Experts of a small language model.
Size: width 640, 161M parameters.
Experts: 64 experts in each of 8 layers, 144 GeGLU neurons an expert.
Training: 1547M tokens, 5902 steps.
Below are experts of layer 2 (counted from 0) of a mixture-of-experts language model. Rows are named router (the router's row for the expert), down (a neuron's output weights, with its number) and show model dimensions 320-383. Each number is 50 + 12 x the weight over its row's rms, rounded and kept within 0 to 99.
After each expert's rows: "raises" lists some tokens whose logits its average output raises strongly, later layers aside. This comes from a sample of Wikipedia text that the model never trained on.

# expert 60
router:41 44 50 42 45 58 54 64 56 44 50 51 77 39 50 37 40 62 50 40 62 61 52 75 66 62 51 47 69 57 45 60 34 63 59 52 45 43 38 65 58 61 57 62 82 42 44 60 32 60 63 74 46 75 58 46 46 40 58 47 63 41 54 47
down0:57 69 33 36 48 53 55 66 46 49 45 64 26 42 63 62 82 51 60 47 54 54 48 51 28 72 58 44 69 34 44 50 44 36 39 16 69 67 59 48 47 47 54 49 68 32 37 43 41 66 63 58 33 42 40 42 44 42 34 41 56 45 57 59
down1:48 43 70 44 50 34 68 40 49 56 59 26 66 46 49 59 39 50 45 45 63 68 35 72 53 52 57 60 46 59 37 50 91 35 46 48 50 59 32 56 69 57 48 59 36 49 45 43 36 49 40 67 17 39 50 41 25 49 50 21 50 51 53 43
raises: ".", " ", ",", "s", " in", " of"

# expert 55
router:56 37 55 36 53 45 54 45 48 32 58 31 31 35 46 38 50 61 79 69 56 66 49 46 41 56 44 54 36 39 43 29 28 48 37 46 77 47 64 61 48 59 62 34 67 50 43 38 48 45 59 56 52 62 55 39 31 44 56 55 72 21 70 48
down0:62 58 62 67 59 61 51 49 46 47 45 57 29 38 65 41 77 40 55 30 52 90 19 56 49 42 52 26 70 29 57 48 48 42 19 47 48 75 41 74 43 57 34 63 55 48 40 53 69 53 58 39 41 52 47 46 41 71 66 39 64 40 61 75
down1:61 54 62 43 43 45 44 31 43 56 36 45 47 44 29 45 55 66 60 47 35 77 41 57 71 47 56 74 47 59 49 58 69 44 59 48 38 53 51 63 73 62 45 43 64 51 19 41 49 64 53 46 43 67 53 47 52 42 52 27 54 53 50 63
raises: "Train", "Billboard", "Professional", "Review"

# expert 14
router:71 36 59 76 40 38 57 60 50 54 43 74 58 38 51 36 31 17 40 52 43 36 53 39 24 32 52 56 63 50 25 26 33 56 52 68 49 43 45 42 31 57 39 52 51 47 56 50 76 61 51 34 51 49 48 47 65 42 61 52 60 48 48 57
down0:61 63 36 44 46 62 33 60 47 32 65 55 40 41 49 38 85 44 63 31 39 56 32 52 38 68 67 36 86 63 51 44 41 64 50 49 47 65 33 60 53 20 35 50 46 50 47 43 53 55 47 45 33 52 43 43 52 69 69 50 64 58 43 79
down1:58 56 54 54 40 42 59 50 28 54 43 42 46 45 59 51 43 59 66 59 47 66 20 58 74 50 73 54 44 54 44 58 90 55 57 62 48 51 27 58 82 52 52 47 36 38 43 35 51 74 31 70 33 58 55 39 43 60 44 38 49 56 54 54
raises: ";", ".", " for", ",", "!", " as"

# expert 50
router:49 47 56 58 66 39 44 57 28 25 30 49 43 60 54 52 39 44 55 44 61 61 50 72 61 40 49 61 54 38 60 45 48 50 49 61 57 36 21 44 68 27 45 46 43 36 25 44 44 62 42 43 59 46 48 64 25 48 59 64 64 52 62 57
down0:62 59 41 47 36 58 35 62 58 35 42 47 60 48 29 51 61 45 60 29 62 51 34 48 34 50 67 34 68 55 53 31 33 53 35 34 54 55 38 57 50 46 50 51 46 54 27 48 70 34 50 53 62 44 34 27 38 47 63 32 59 41 56 61
down1:56 56 63 51 52 40 52 41 29 62 50 31 41 29 48 33 27 57 69 45 61 66 50 62 43 27 68 68 48 59 32 44 69 52 59 57 60 50 31 51 79 53 39 47 45 38 41 45 47 64 51 54 31 34 51 66 28 56 37 50 46 56 38 65
raises: ",", ".", " and", " of", " (", " in"

# expert 10
router:53 55 29 49 47 62 51 66 73 51 35 51 49 42 48 35 27 79 39 64 62 67 29 56 41 51 66 53 59 39 36 48 46 54 48 62 38 42 51 47 67 58 46 51 44 32 63 35 46 55 52 29 38 55 65 40 59 63 60 54 37 10 53 48
down0:50 55 40 55 67 71 52 64 49 44 61 59 44 30 35 47 68 43 47 42 56 58 51 46 42 53 63 32 62 47 57 43 47 34 30 35 46 54 36 59 41 37 37 44 48 63 35 38 61 40 53 49 26 40 24 39 67 59 57 56 48 44 42 68
down1:73 54 53 68 58 50 48 40 50 52 59 47 49 43 49 53 54 35 57 44 40 67 47 49 61 30 69 72 32 46 51 37 85 46 56 57 51 48 45 52 98 61 69 60 54 53 38 29 54 77 47 63 49 36 48 35 40 50 41 31 60 53 61 49
raises: " in", " ", " for", " at", " with", " to"

# expert 45
router:49 48 51 41 40 55 52 61 37 63 44 39 34 37 67 38 37 45 52 53 53 31 62 52 59 45 31 49 56 44 52 61 42 53 48 60 65 42 55 45 18 73 58 62 78 42 48 34 43 50 42 71 53 51 32 44 35 40 33 49 58 61 45 44
down0:62 43 30 71 53 56 47 54 35 50 43 57 42 31 48 46 68 52 50 41 52 85 32 36 57 67 50 44 61 40 65 63 40 64 53 46 45 78 43 51 29 38 35 47 46 35 12 37 68 43 45 46 42 49 37 16 35 39 66 59 62 38 83 83
down1:56 40 49 48 38 51 55 33 46 53 40 37 47 31 48 45 50 50 64 43 43 68 43 59 63 51 67 56 50 54 46 37 92 26 63 45 50 51 43 69 72 50 36 39 51 34 38 28 69 55 32 54 37 46 46 45 29 57 22 32 35 59 45 52
raises: ")", "s", " and", " ", "\")"

# expert 43
router:50 53 43 31 60 53 64 53 39 56 59 68 65 51 72 52 66 31 44 52 64 34 65 65 76 34 58 45 63 46 18 31 60 45 47 41 49 49 40 51 44 27 50 43 30 64 69 65 36 66 56 30 33 60 66 58 63 51 44 39 32 70 38 39
down0:73 49 33 44 69 56 51 70 35 46 43 48 42 27 72 24 60 51 37 46 50 60 41 45 59 61 51 42 65 37 28 66 38 68 51 40 62 62 29 59 56 25 53 61 51 48 54 50 47 72 33 43 37 65 32 48 38 53 61 48 36 48 55 73
down1:58 54 49 57 49 32 55 45 58 56 57 52 51 51 50 47 49 68 41 30 48 69 49 74 62 49 56 66 53 42 41 54 73 36 46 48 45 49 41 67 70 52 60 37 43 46 34 44 61 52 39 70 26 49 62 46 39 26 54 24 63 62 57 55
raises: ",", ".", " ", " for", " in", " and"

# expert 9
router:16 69 71 54 61 37 70 48 50 44 71 57 80 54 61 77 71 59 44 45 40 51 52 56 43 58 45 43 54 43 63 50 51 51 41 57 49 59 59 43 36 50 39 59 55 50 65 56 44 68 42 55 72 28 53 41 71 54 37 70 41 47 34 40
down0:63 57 49 40 47 66 53 68 52 47 46 49 55 44 61 57 58 45 45 00 47 70 36 42 35 46 38 51 47 59 51 41 42 32 55 29 45 68 50 85 45 41 50 52 45 43 36 53 74 37 40 56 43 74 34 34 57 44 53 42 59 46 33 79
down1:75 48 48 49 40 37 74 57 46 57 54 50 48 44 51 38 25 50 40 35 54 51 66 51 67 62 67 75 28 63 49 52 92 37 48 49 44 30 33 68 89 46 52 35 49 63 44 44 60 71 46 63 51 59 61 54 43 45 54 38 57 32 56 56
raises: "====", "|", "=="

# expert 13
router:48 54 40 52 49 43 54 40 55 34 48 32 70 52 26 42 70 57 47 63 51 58 48 41 44 49 56 35 36 42 52 53 36 44 48 47 58 54 37 35 34 29 50 38 54 39 39 59 55 51 49 34 43 71 48 56 75 50 67 62 61 46 47 54
down0:61 43 46 58 54 60 46 52 33 41 71 36 48 26 52 39 80 51 53 35 54 66 46 55 52 59 44 37 69 40 52 48 53 53 35 37 57 64 50 62 43 48 42 36 53 44 24 48 59 48 45 51 58 45 38 30 59 41 65 47 55 55 32 81
down1:61 60 47 62 38 45 46 54 55 47 38 45 54 45 49 53 40 61 62 42 54 75 46 55 66 50 83 56 33 63 33 41 69 43 42 56 55 41 47 67 81 42 44 38 25 57 37 44 33 53 36 71 29 35 55 60 42 70 35 53 52 58 57 67
raises: ".\"", "\".", "\")", "|", "\n", "."

# expert 30
router:49 53 51 43 66 66 46 64 30 55 43 34 44 58 53 60 51 56 43 38 37 57 58 64 37 68 47 47 42 54 59 60 59 56 62 53 34 62 64 37 84 32 37 28 51 36 41 48 39 63 62 71 40 53 80 57 72 49 47 44 63 57 48 41
down0:53 55 37 48 44 53 66 56 29 53 37 57 30 42 64 33 64 40 61 42 53 45 46 55 30 45 68 23 45 24 38 41 50 33 53 60 51 39 36 55 38 68 35 44 51 42 32 34 59 49 68 39 40 61 41 47 41 59 48 45 61 35 55 66
down1:67 50 48 34 49 48 37 37 41 49 60 36 47 51 45 50 41 60 53 51 47 77 27 63 49 48 63 59 43 53 28 30 62 37 59 58 59 64 49 72 87 50 37 28 64 50 53 32 69 71 53 59 35 35 36 38 37 41 50 47 40 45 55 65
raises: " in", " for", ","

# expert 15
router:54 59 29 42 30 56 34 72 76 71 39 44 58 50 51 40 54 42 53 46 59 72 52 61 56 67 64 68 51 40 48 50 56 60 43 46 44 76 57 40 71 40 43 34 35 49 70 54 43 44 63 51 34 55 75 61 70 40 48 44 51 59 40 58
down0:55 53 40 50 61 51 38 53 57 50 28 68 35 39 41 60 49 48 66 27 49 68 42 36 48 53 69 53 67 33 51 61 53 39 40 38 44 54 39 66 41 32 35 50 62 46 50 25 43 45 36 45 40 58 49 49 60 50 44 39 73 41 58 73
down1:46 51 46 63 47 45 58 47 28 46 61 53 53 29 41 33 52 51 47 53 35 70 57 45 41 36 46 70 50 56 40 48 72 35 65 54 44 59 62 62 70 44 56 57 48 51 46 46 71 60 39 72 51 32 34 41 36 58 64 34 54 61 52 38
raises: " ", " for", " of", " in", ",", " with"

# expert 25
router:45 64 47 46 57 32 42 67 37 34 68 31 29 60 66 39 48 42 30 52 78 41 64 70 68 43 61 64 67 48 33 43 58 43 40 52 43 62 19 38 54 44 34 40 39 50 47 56 58 51 46 48 57 67 59 50 30 36 36 49 55 32 55 64
down0:58 44 33 72 49 66 49 59 26 54 48 41 20 35 58 38 39 34 59 58 77 62 55 51 48 58 53 46 76 38 48 45 52 47 49 33 66 68 39 35 44 40 51 56 52 59 42 74 66 52 44 67 45 43 56 48 47 68 35 39 63 61 46 58
down1:66 48 51 58 46 44 58 60 36 49 45 39 41 43 29 47 47 64 40 47 33 52 53 54 62 45 67 55 38 39 42 36 80 44 50 43 44 68 51 64 90 57 54 29 52 47 35 45 60 48 42 62 58 50 44 58 38 45 51 27 57 53 49 56
raises: "amp", "us", "era", "es"

# expert 18
router:55 34 40 54 69 45 52 57 69 36 33 59 65 54 54 71 44 51 48 57 49 41 36 47 72 65 46 61 57 39 63 67 46 52 61 57 76 38 43 56 45 59 51 50 67 41 34 39 73 56 60 68 39 30 37 48 47 49 44 67 55 55 37 69
down0:66 38 34 65 63 59 53 37 53 40 35 53 42 39 51 51 70 55 53 17 55 70 38 52 32 75 68 45 58 56 51 64 42 52 43 37 56 33 55 55 26 53 47 65 54 54 28 49 50 55 52 48 54 59 20 31 56 54 55 42 44 38 69 98
down1:45 54 60 54 52 45 52 35 32 59 38 26 64 55 58 67 38 79 60 48 61 88 60 58 69 53 75 69 58 67 38 43 83 27 48 71 49 48 48 54 83 53 44 46 43 44 41 21 48 65 54 65 37 45 52 47 36 49 42 41 52 52 38 48
raises: ",", " and", " ", "\n", " in", " for"

# expert 16
router:58 40 58 43 53 59 39 49 56 63 28 38 53 68 49 48 56 45 54 56 68 31 48 24 53 53 48 53 48 66 33 50 49 60 56 38 44 45 65 51 58 41 61 29 62 47 55 55 47 45 69 61 63 55 36 34 45 53 38 31 46 39 50 18
down0:55 54 43 60 41 62 59 65 55 57 44 66 48 25 58 59 95 40 47 22 62 61 46 48 64 55 52 55 59 54 31 57 51 43 58 53 56 45 42 44 25 35 37 59 67 34 36 44 36 54 82 51 56 59 36 32 47 54 55 57 75 28 54 72
down1:72 54 51 39 37 25 57 51 46 61 53 42 48 50 56 64 47 67 40 39 57 75 54 51 43 59 67 57 42 51 52 37 86 50 42 46 43 47 20 60 81 38 50 59 57 60 35 48 60 52 70 58 35 38 41 40 52 68 54 36 54 52 51 48
raises: ",", " and", " (", " ", " of", "s"

# expert 59
router:69 46 51 60 37 57 63 59 58 36 37 53 62 52 48 45 44 63 38 60 73 62 55 58 26 40 66 68 55 52 36 55 40 44 67 66 38 32 56 48 56 50 49 36 46 53 46 39 45 70 44 54 52 44 49 45 27 40 46 62 41 59 67 52
down0:63 46 34 48 55 52 61 61 52 62 30 51 43 49 43 26 59 61 45 00 55 54 42 52 61 62 55 32 69 39 68 46 46 55 48 36 55 60 43 62 33 53 46 38 52 55 29 41 62 55 62 41 35 49 30 39 31 40 49 48 64 47 51 79
down1:52 57 61 59 44 45 61 48 52 52 51 39 47 69 53 67 43 45 57 39 53 70 53 48 57 54 61 46 40 60 35 36 71 42 36 40 46 50 47 57 77 57 49 45 35 44 44 42 51 45 60 57 29 36 42 49 25 49 62 29 34 47 43 46
raises: " It", " The", " There", " They"

# expert 57
router:54 36 34 62 39 56 52 44 38 66 42 37 38 45 38 80 51 48 54 50 57 55 51 52 61 43 43 68 43 50 56 62 25 62 32 58 38 45 61 65 69 74 47 61 49 71 57 48 54 43 43 60 52 58 46 41 59 50 53 27 63 53 49 60
down0:58 57 41 47 47 60 37 45 47 51 58 52 44 54 58 42 73 37 61 39 69 70 52 40 44 49 62 43 82 67 46 62 51 77 36 45 44 79 41 77 35 23 27 54 47 50 34 53 36 48 49 32 59 50 46 33 46 69 45 62 45 38 42 89
down1:65 60 53 53 29 38 44 33 30 63 50 31 44 52 51 52 35 43 43 53 43 69 37 50 43 43 63 70 46 44 46 44 94 51 37 62 67 59 57 63 86 60 47 47 25 58 47 28 49 62 53 59 26 32 54 39 33 53 41 27 63 54 34 46
raises: ".", ",", " and", " ", " in", " of"

# expert 35
router:65 39 64 40 32 52 29 37 62 50 42 54 27 51 36 58 59 73 53 46 69 53 42 29 66 35 50 49 52 36 35 26 58 53 52 50 63 60 34 69 68 50 47 56 46 43 64 44 74 49 46 39 66 45 52 44 56 50 62 41 35 27 40 69
down0:61 56 43 39 54 63 42 34 34 21 59 62 27 42 35 47 70 27 61 20 51 63 58 46 26 53 61 50 65 46 37 59 56 57 18 28 51 59 43 50 29 52 35 47 48 56 55 43 51 50 44 57 52 58 36 42 45 57 56 48 47 34 52 56
down1:37 55 54 63 50 33 52 49 36 50 43 49 48 56 67 47 36 48 54 40 42 64 42 41 50 51 57 68 48 54 17 41 80 60 51 52 43 44 45 62 79 49 61 39 44 43 45 30 44 57 44 71 18 46 55 32 51 53 49 49 45 39 38 62
raises: ".", ",", ";", " at", " (", " as"

# expert 19
router:53 40 29 67 57 56 39 57 53 44 76 43 41 34 69 27 43 70 38 57 73 48 53 57 63 32 50 38 41 51 33 41 56 47 56 49 69 58 42 51 44 60 47 50 41 51 53 40 32 68 59 53 49 50 61 42 64 35 38 70 63 29 40 61
down0:61 43 47 38 64 75 39 57 47 60 52 51 48 25 35 60 52 48 60 00 48 50 43 41 49 51 63 24 55 44 41 16 43 44 50 29 60 64 37 50 56 44 41 54 58 39 55 31 58 54 45 41 60 51 40 41 47 47 47 30 68 61 55 75
down1:84 69 53 57 50 50 40 32 55 58 55 55 42 60 46 43 46 59 59 41 39 57 49 49 51 48 61 57 40 58 56 44 85 39 50 46 58 54 37 51 90 36 40 37 40 41 51 36 69 67 63 74 36 47 45 53 38 48 44 37 29 55 51 52
raises: "-", "|", "==", "====", "Ar", "M"

# expert 36
router:34 43 43 80 53 46 57 19 66 47 61 52 35 38 51 32 55 43 52 59 56 42 55 60 47 30 46 28 46 46 51 46 32 42 29 57 54 39 47 46 44 58 68 47 62 60 64 61 55 31 61 42 59 52 44 45 47 49 70 28 64 29 32 74
down0:48 59 45 44 40 76 39 49 46 48 47 45 36 39 47 47 69 46 50 17 64 67 26 35 33 50 62 46 72 45 56 49 32 54 39 38 68 66 40 78 33 57 34 56 54 47 48 36 58 39 52 36 62 42 31 54 50 65 53 20 57 41 40 69
down1:71 55 49 26 47 45 58 29 42 64 60 42 51 53 48 46 34 63 56 36 56 53 52 55 63 69 73 74 33 38 52 31 72 51 43 42 46 51 33 75 72 53 41 34 40 47 41 46 48 59 39 56 24 46 37 56 48 51 40 24 49 45 50 57
raises: ",", ".", "\n", " (", "ing", " and"

# expert 21
router:68 67 34 64 43 40 44 69 68 43 58 55 65 38 48 50 29 45 50 40 60 56 68 68 75 59 44 54 43 36 60 54 70 28 69 47 52 33 29 59 45 56 37 49 76 49 50 56 57 38 65 52 40 37 55 53 43 44 47 44 43 53 35 35
down0:69 33 47 49 53 68 41 45 62 64 33 62 42 24 48 40 55 34 62 00 48 64 29 56 55 61 45 42 64 49 62 52 52 61 54 24 50 59 47 49 31 59 31 52 73 48 31 39 82 62 43 56 47 66 49 37 42 31 62 45 61 33 72 95
down1:64 44 68 53 41 50 53 53 50 49 54 44 51 42 36 50 44 64 44 30 32 59 59 42 59 33 61 56 46 38 44 54 84 42 56 69 53 68 61 60 72 55 57 45 48 39 49 30 65 55 63 55 44 35 54 57 40 62 43 35 54 68 57 49
raises: "\n", "The", " ", "-", "In", "All"

# expert 52
router:42 33 66 41 38 44 28 47 72 59 37 52 37 66 27 47 46 46 66 45 43 43 42 46 39 60 56 52 35 50 52 54 30 45 68 25 41 55 50 53 32 52 56 50 35 39 46 35 45 38 42 72 70 49 41 60 26 41 72 34 56 66 38 60
down0:62 69 51 60 53 60 61 49 51 66 55 51 21 28 50 36 71 40 66 34 65 49 49 39 46 58 58 59 62 48 49 64 55 28 36 26 37 55 35 71 46 51 39 50 39 32 30 36 65 61 40 41 54 41 50 54 49 45 45 43 48 34 63 72
down1:68 59 53 55 46 61 51 60 47 44 55 43 55 58 33 45 39 61 63 33 68 59 49 61 43 55 67 66 37 42 35 43 80 12 43 51 62 55 39 47 80 52 64 49 51 45 46 40 41 52 42 71 31 37 60 44 37 60 49 46 61 39 51 47
raises: " ", ".", " in", " (", "s", ","

# expert 48
router:51 54 37 42 37 65 51 36 43 38 65 50 65 62 44 53 61 60 64 50 48 41 55 40 72 77 53 47 45 64 51 53 48 73 69 59 47 59 59 26 43 81 42 40 70 52 60 78 21 64 77 66 38 69 51 48 56 51 30 52 66 37 53 33
down0:47 45 38 56 47 63 39 59 55 38 33 60 36 46 45 55 57 41 50 37 48 68 44 45 35 54 63 39 66 52 44 47 44 42 47 45 43 58 62 57 43 30 39 53 69 33 25 51 55 54 46 41 42 48 40 40 55 34 57 45 59 30 55 84
down1:45 57 45 46 54 41 53 46 34 54 53 49 61 43 44 55 52 65 53 49 56 72 40 58 52 54 50 59 37 57 37 38 68 38 60 52 53 56 50 46 74 50 55 42 63 54 59 45 63 52 50 62 33 49 39 69 34 56 41 47 51 33 35 51
raises: " for", ".", " in", ",", " and", " of"

# expert 53
router:64 33 33 54 23 54 63 44 58 57 31 56 59 39 44 34 50 46 61 63 46 55 44 54 50 41 39 44 48 33 43 61 42 44 52 52 74 37 47 45 22 19 59 53 69 43 63 47 56 23 53 38 52 49 63 30 49 38 77 54 57 59 72 42
down0:51 48 39 52 64 51 43 46 43 34 51 44 43 46 46 35 74 47 55 21 71 58 57 47 62 52 53 47 56 53 59 53 61 51 46 48 58 60 22 81 41 28 46 55 57 42 28 44 45 30 62 53 39 79 38 32 51 39 74 39 66 35 54 71
down1:42 57 49 60 46 31 49 56 38 51 50 31 42 54 61 55 54 75 50 31 32 68 48 45 77 45 66 61 55 45 46 56 70 45 53 54 60 32 33 75 84 40 51 62 54 49 52 40 55 66 35 48 29 65 57 34 48 51 55 21 66 61 57 57
raises: " and", " of", ",", ".", " (", " for"

# expert 56
router:55 61 38 62 29 38 63 33 40 64 57 36 17 26 53 51 32 68 59 53 43 42 66 66 55 57 41 35 67 47 37 54 62 34 30 34 59 46 45 42 47 29 49 67 50 50 53 42 47 46 39 53 65 57 42 39 48 47 44 48 50 42 37 36
down0:57 59 50 48 60 68 34 54 58 53 34 70 38 28 52 48 64 38 55 17 62 59 55 52 50 54 75 25 73 42 42 54 44 54 54 31 58 65 34 45 38 42 35 68 71 48 48 45 67 31 74 57 27 61 33 48 30 51 46 26 61 40 55 96
down1:65 63 53 65 38 47 51 34 44 50 58 35 52 58 65 58 50 72 47 41 56 65 57 53 59 48 68 63 46 54 35 32 63 37 58 63 58 34 58 64 97 49 34 43 37 53 36 50 68 47 53 61 22 62 40 43 30 68 35 38 35 54 46 63
raises: "|", "\"", "===", "====", "==", "T"

# expert 22
router:29 39 46 43 49 59 31 44 51 50 51 70 42 55 51 54 50 54 42 47 56 38 54 31 53 63 65 32 67 63 48 54 52 58 60 42 30 50 58 43 50 42 47 61 49 64 49 53 42 33 61 39 41 38 37 58 37 51 65 65 51 32 46 48
down0:66 46 52 54 57 50 43 64 33 53 73 68 31 47 63 37 59 52 49 25 75 57 50 43 48 49 72 45 75 53 56 52 52 46 45 45 66 81 57 36 34 22 40 52 52 66 36 39 45 50 40 38 47 61 45 48 32 48 39 30 54 56 40 76
down1:58 72 52 55 45 33 63 54 35 61 49 64 45 47 37 38 33 37 49 39 44 57 47 58 46 39 53 61 48 48 40 47 70 39 59 47 34 36 63 63 87 57 49 69 43 36 44 40 54 54 40 43 28 53 45 44 40 39 50 45 33 40 65 62
raises: " ", "s", ",", " from", " of"

# expert 32
router:48 40 43 75 19 47 55 41 37 52 45 47 11 48 68 46 33 38 58 64 43 52 44 53 50 61 55 41 69 73 57 63 59 39 33 59 43 23 57 60 66 63 44 42 55 61 49 39 43 43 57 48 32 47 60 59 34 32 55 47 60 48 66 58
down0:55 58 40 57 60 71 51 61 51 53 65 37 59 40 59 39 70 39 43 34 55 59 36 21 29 36 74 26 77 19 44 43 60 49 44 38 44 53 39 50 35 51 42 59 46 43 47 53 60 46 59 45 45 42 33 40 44 61 55 29 57 53 48 56
down1:53 53 73 36 52 31 36 42 51 51 42 46 60 59 48 68 48 45 65 52 48 57 49 74 60 51 43 76 39 64 41 30 92 53 60 44 45 51 34 57 69 48 57 17 41 58 61 38 54 59 52 59 43 48 62 53 23 46 52 22 45 44 60 59
raises: " a", " an", " the", " "

# expert 46
router:39 49 52 54 52 36 33 57 63 61 43 52 45 59 61 25 53 47 67 55 51 60 34 47 53 65 53 59 59 59 44 61 62 66 65 40 60 36 69 69 28 55 59 38 37 29 85 42 34 46 76 60 51 62 50 75 47 57 41 32 44 57 43 60
down0:62 49 42 61 64 56 33 41 47 76 40 56 43 23 58 60 69 48 52 63 53 63 34 45 40 43 62 28 49 46 37 53 43 45 37 29 51 56 34 53 33 48 53 48 49 39 17 35 60 42 56 35 33 49 30 44 48 54 52 42 55 36 63 61
down1:51 58 63 40 41 50 49 42 60 44 63 32 41 50 51 48 35 65 54 39 57 61 37 52 48 65 62 59 55 56 57 56 77 43 58 48 57 45 41 57 80 30 57 42 58 41 49 43 49 45 31 62 36 42 51 40 31 43 38 27 71 52 52 48
raises: " ", ",", "s", ".", " of", " for"

# expert 20
router:45 61 27 53 38 45 53 54 42 36 34 46 44 39 34 34 56 52 28 62 30 45 41 34 83 46 49 53 45 45 49 65 43 60 50 62 41 65 31 70 54 56 48 52 54 34 37 13 36 56 66 41 36 43 21 60 41 54 57 45 68 44 51 36
down0:54 70 26 70 53 55 22 55 47 39 40 50 45 30 37 27 74 39 62 40 53 56 63 39 52 43 46 31 55 57 43 44 55 42 68 48 46 63 38 61 39 49 35 60 37 45 37 49 55 31 67 37 41 48 41 45 60 48 44 45 61 53 36 76
down1:67 53 58 36 41 46 60 50 67 64 43 40 46 60 49 62 36 63 44 65 50 60 45 52 45 43 59 48 51 51 46 57 99 27 44 49 46 47 51 60 86 53 54 37 44 52 43 36 60 56 55 55 52 51 55 38 38 41 28 19 45 47 39 54
raises: ".", " of", ",", " |", " (", " in"

# expert 3
router:41 68 44 67 47 75 41 81 38 50 40 44 55 61 36 67 39 41 60 52 34 63 53 66 53 55 67 50 39 57 59 66 43 60 43 43 43 59 64 52 69 58 43 61 43 45 53 71 62 50 51 29 44 40 39 64 41 59 26 52 44 56 51 54
down0:68 44 68 53 48 55 43 63 65 52 52 40 55 37 58 57 53 45 41 27 42 63 47 30 32 40 56 36 66 46 67 56 66 45 52 55 48 56 38 68 47 30 16 50 55 36 32 47 83 49 61 61 34 68 30 25 52 55 53 58 66 31 54 65
down1:55 53 49 63 51 41 55 50 35 50 46 36 73 42 52 41 40 56 45 37 54 71 39 58 54 55 56 61 31 55 44 54 86 11 56 44 66 52 50 66 71 56 61 40 48 48 23 27 44 54 41 58 42 40 56 44 53 45 39 45 58 42 52 45
raises: " ", "s", ",", " in", ".", " of"

# expert 63
router:13 49 71 55 36 47 37 29 38 49 48 32 33 54 34 42 33 40 51 43 51 43 56 37 62 64 42 47 54 61 34 66 40 43 60 52 53 38 47 58 25 41 45 77 41 21 52 50 55 27 58 69 61 61 49 67 54 44 54 50 49 38 64 78
down0:58 56 33 71 68 63 61 43 39 66 56 50 33 39 45 43 75 31 48 31 73 54 46 42 49 59 50 55 71 37 60 74 60 53 37 35 47 67 51 54 49 43 45 41 44 50 44 38 57 50 49 38 33 61 41 41 48 47 44 44 53 25 44 88
down1:45 66 39 56 31 38 29 49 48 61 29 50 57 48 49 39 48 46 54 58 57 57 40 52 62 33 51 64 57 43 47 63 64 51 59 44 52 42 39 71 72 64 43 53 51 36 37 45 69 69 46 78 41 51 62 51 46 47 49 40 32 47 52 55
raises: " and", "s", ",", " &"

# expert 40
router:31 49 49 28 52 61 37 52 54 57 59 56 75 44 57 53 50 44 53 62 52 41 46 59 56 50 51 60 44 60 49 39 48 43 42 53 54 47 60 45 15 45 54 49 64 38 62 60 59 55 47 40 54 51 51 53 61 46 51 40 45 46 51 42
down0:63 61 34 62 62 49 40 57 40 39 41 46 68 53 49 38 72 39 69 26 42 67 34 35 35 56 43 53 59 39 64 46 39 50 38 42 53 54 49 62 34 52 42 36 60 42 51 36 52 33 44 61 56 67 45 38 49 63 50 58 58 18 48 74
down1:71 46 49 49 64 24 58 37 52 56 55 46 63 33 58 62 43 64 57 53 59 48 42 42 59 63 45 58 45 49 42 42 88 40 48 67 48 43 48 70 92 42 55 37 45 50 50 39 68 52 47 69 28 53 55 44 37 33 59 31 54 63 58 59
raises: " ", ",", ".", "s", " of", " and"

# expert 2
router:36 54 35 47 48 43 55 58 45 46 35 39 54 61 68 54 67 46 39 50 49 62 62 45 56 54 50 39 48 62 74 48 58 62 48 52 62 46 59 42 43 57 55 32 43 71 48 66 55 56 29 46 39 49 34 27 69 42 34 55 64 50 60 34
down0:62 50 45 48 60 65 51 58 40 53 42 58 30 31 52 43 77 36 52 19 58 72 40 34 37 53 53 36 62 37 56 68 39 50 48 25 49 64 24 36 35 54 59 51 48 32 46 41 71 66 56 32 51 52 46 32 48 58 45 53 63 39 39 74
down1:59 42 47 59 50 36 43 68 53 54 61 22 54 48 45 53 51 66 46 63 38 62 37 58 68 53 66 58 33 51 52 46 82 35 58 58 48 42 44 67 82 60 58 45 39 47 51 37 46 43 55 61 24 50 39 49 39 51 46 48 54 52 73 51
raises: ",", ".", " ", " and", " of", " ("